config.yaml
d_model: 256
balance_bias: true
init_std_router: 0.00708
n_head: 4
positions: "rope"
rope_base: 10000.0
rope_fraction: 1.0
beta1: 0.9
warmup_steps: 233
train_tokens: 296900000
Below are experts of layer 7 (counted from 0) of a mixture-of-experts language model. Rows are named router (the router's row for the expert), down (a neuron's output weights, with its number) and show model dimensions 0-127. Each number is 500 + 50 x the weight over its row's rms, rounded and kept within 0 to 999. Numbers have three digits each.
After each expert's rows: a language model's description of what the expert responds to; "raises" lists some tokens whose logits its average output raises strongly, later layers aside. This comes from a sample of Wikipedia text that the model never trained on.

# expert 1
router:490487486407531568576460517471538479533473567494606508538468550540539443482475481417511541437435517486518542534528621528406416555549500521425445460376446543544553525490459482539446477526520520499404526407606456501399475531404502485495602498542545457542555566583473486492514480494548483492486436487471471639515594518511537432534537558462536575572438429506489496458566475451468465544632
down0:475515491411527553497467506465458575511497432475551447489530472474468526427448465459508434499378449389519465492535485460510350505414453498485521450592551413522476483458578536458549475569592521422517523489504505602470553549539478522403601483484456528512402447418494549489470580534520517525587614586461536517511527406572486475498515567435543456499529473440563476525528365496550498558533
Description: Proper-name first pieces. Opening piece of a split rare proper name, often a taxon or person, such as Mar in Marítimo, Raph in Raphitomidae, Hay in Haynes.
raises: " ", ",", " (", "-", " –", " G"

# expert 24
router:547470505371456606550443518449537539595391469546591490501383531507430516444481413463513533492463490446622503642447534512452442540473457489464495417482448452505490498402357473475471456496477478499482456518534507432436494532479515416512531500542543482568490546536544501538472528505438479484424419473496533545478470471572533484517499514422571551533445506542484471521502462514588474552573
down1:434582524467463502526472530583510468503521519527455446501503530410588592626484518397367527545504429458519584533474481495461553519519630485565478478560473542519544476520527548535486480495567468506482497518534470570440462577481503501504522553468593476493552528659475472495483513535543514422485467515477515486549488487454432484486530558525486461459497522527468463497577454512423492453463
Description: Name endings, table cells. Mid-word vowel endings in unusual surnames (Schaefer, Gingrich, Wale) plus table pipes and thousands commas in number-heavy tables.
raises: " sides", "ker", "kes"

# expert 27
router:506569456411490561547498572484508489564470577516571487557409524493461485404466466500510480411431434425533557589512581500482371646563470555472518503469496488497526480502415461517412497512516491453419474455518480428444511524517556474520530466552525424565477576536467431506482487482484507416489435468478437519476542561482535458517550555513587546570455455488514434486532577437506427618513
down0:515479553602494494537533454449434461437582431569548469543499475487540520518500551503544561490497567543477500545486479540487533407516532475510509551558540566504368533499517476501422448436480454496419535520591450549465482508565441543489408538448502527443478417533421440595507556472605535499392470504535484542441441505526515526449516492493522483424484511517408527440482472569584482562433
Description: Table cell separators. Pipe separators between cells in sports and results tables, plus semicolons and slashes that split list entries.
raises: " ", " —", " Registered"

# expert 59
router:507494397340492573471474529543501479545484529495552491571397524561514505456479400483499536454437484448564542585464543459430382489582500505532497399401528521562582485483508451520475518492511545430438445463505533527346443473519503533496522480522540422527499498550519459506527443541542488436440438466504451545484574459466513453552512519475583606581561421475513519418486532411497432651588
down0:610515534591503555453473435532509508525402456474561550496549479456506460607507446526536447520472483513518565476499482400571525508526420467511552429535482475489533543483478531455571499508450623419459490577459572519386537535473464484464541447488595479398525564470472631477484534458454438532507503479457523545553486464402440463403447575532451533520621493562510465446484484511516513566500
Description: Person role nouns. Nouns naming a person's role or relation, such as member, President, son, director, pianist, often after a, the, his.
raises: "ial", "-in", "'s", " and", " who", "’s"

# expert 42
router:523490522479485488583467522508463489600458512523625454536505579532503427446487469505458530349424483480513520631549483516448412492511519548505445440408511569525465525542502471576414523518540572448419464504565506485427533416465510499568610501577537429531463547512521422487554462504486531541443478494484455610484576567482463426552469532473588545539461478493546535425447486461581409602575
down0:469458519474504603397549467466481478431466563447504514522529561467480413554476496623552485448496528569556481551476458571532485495468481475500422443453393522511581512573513477440507525543479579490476542549491490426562465507526524456568477392582571541524531512606515560450568458571484529481520499453389478562498542521524508521523548508530368298514459479475503516577537535481495501405502
Description: Clause boundaries, subordinators. Sentence-ending periods and subordinating words opening a new clause, such as which, where, when, after, while, however.
raises: " Other", " It", " There", " This", " In", " it"

# expert 52
router:527485475432527515605490506486486458542438591486537535502445515504486533452494506531480450449508513445554517575502629439475432482525463577467538485472510483566500567502494480581435502509533583470375412407491512444448531555547550515493534504485528403484532527521544452470540533477505512503470440481515484573505553530480517467596529498404540524530435483460497478494514529460461380610610
down1:552484537528506461597462530477499461489436520537420529496534645514475456493493505468520483472435446473613541551484468521441544522547498519466595473466509599424579485477527564657504460521524498477496509606465517522476603398559471570556532439442470546547616547537496482511534527529524389462480398475501552514531564498478475502474500504482475508577466489540447469525481574468549570509481
Description: Proper-name completions. Word endings and final words of proper names and demonyms, such as American, National, County, City, River, and pieces like -al, -an, -ic.
raises: " and", ",", " &"

# expert 60
router:477561429370495549451490501492478435554506535518552464535469474541489501509412436416489516459382471500519504566542571487494367532516475485396468518417535518526552554552489518553498446493507538493421489482554492447468430504478504531517570519590511468559494486587512457520519500485511528486478413515501467513557560559482443488519524502448602483523452492491515430455525520459488429576589
down0:431530410594407504554430574455414560420533520471558534445543526495581434470448544569454497524462560548456408498509437431494428416459575574587564520554442528529467532606536518520497557512508544504504457562378505527540479467505545464556546511415500491525559526459438453542534567485447566430465461427574471486509489492483557445520490465474397417485577503482422400491559524515503499471571
Description: Place-name first parts. First words or pieces of compound proper names, mainly compass words and United, as in United States, East Germany, Westwick, St. Louis.
raises: ",", ".", " ", " with", " States", " and"

# expert 11
router:510478455406468494542443563505516518600497527509535450496397566449578503463553426456470472424420517490538531592567556536450432563550456536380498480428514513492475504474441427520462535475505519496458401427580562461418526559446521451511502564595510450569513522596503385528495485428447473499514497480503454514493526547579497494473508509509540551512445473494542538417521531513537438544630
down0:408580463376572489453514455513516489543539512458467470509500530463503471523529537550542468414514508492569498397504506557522331526454456459518479490514560412430551619518498515486503630540441459529540554461489469536552558464555526545468469509430506481494515487487401542495561454465513497510515579441460484402456543454541441560446441491510521446473470520527509545509511552517348465424514
Description: Table cell separators. Pipe separators between cells in wiki tables of results, offices and statistics; also quantity words like some, several.
raises: " ", " -", " —", " –", " T", " ("

# expert 20
router:501456485389477547575442561489565560544505537496537496510464526516454482444444501474488484425436492512557525586566570499428417518575504461462470470446525551499511504505483492538470493479536524416349429530495485483453486566428441497482598504546556530508462511549518440467517519482530471485491372514530437529490526624557475502578477543479608557565483465504543493436496510503586391540593
down0:487438517537434476459449494427471505461465483450519486520559510479535471514550569580602509462508337517507542541471545497495595484549566579554486580557482428481435386395433575487466454511530453413437521525368556499491485485469574450427509486577451497585464573554539436547507549530507443554485488493477488392493495409454471441471504471558502524542539450463533513547502497492455503477495
Description: Digits in tables. Single digits and numbers inside tables, scores, years and times, especially 0 in match results such as (0–0) and 3:32.
raises: " /", " in", ".", " of", " |", ","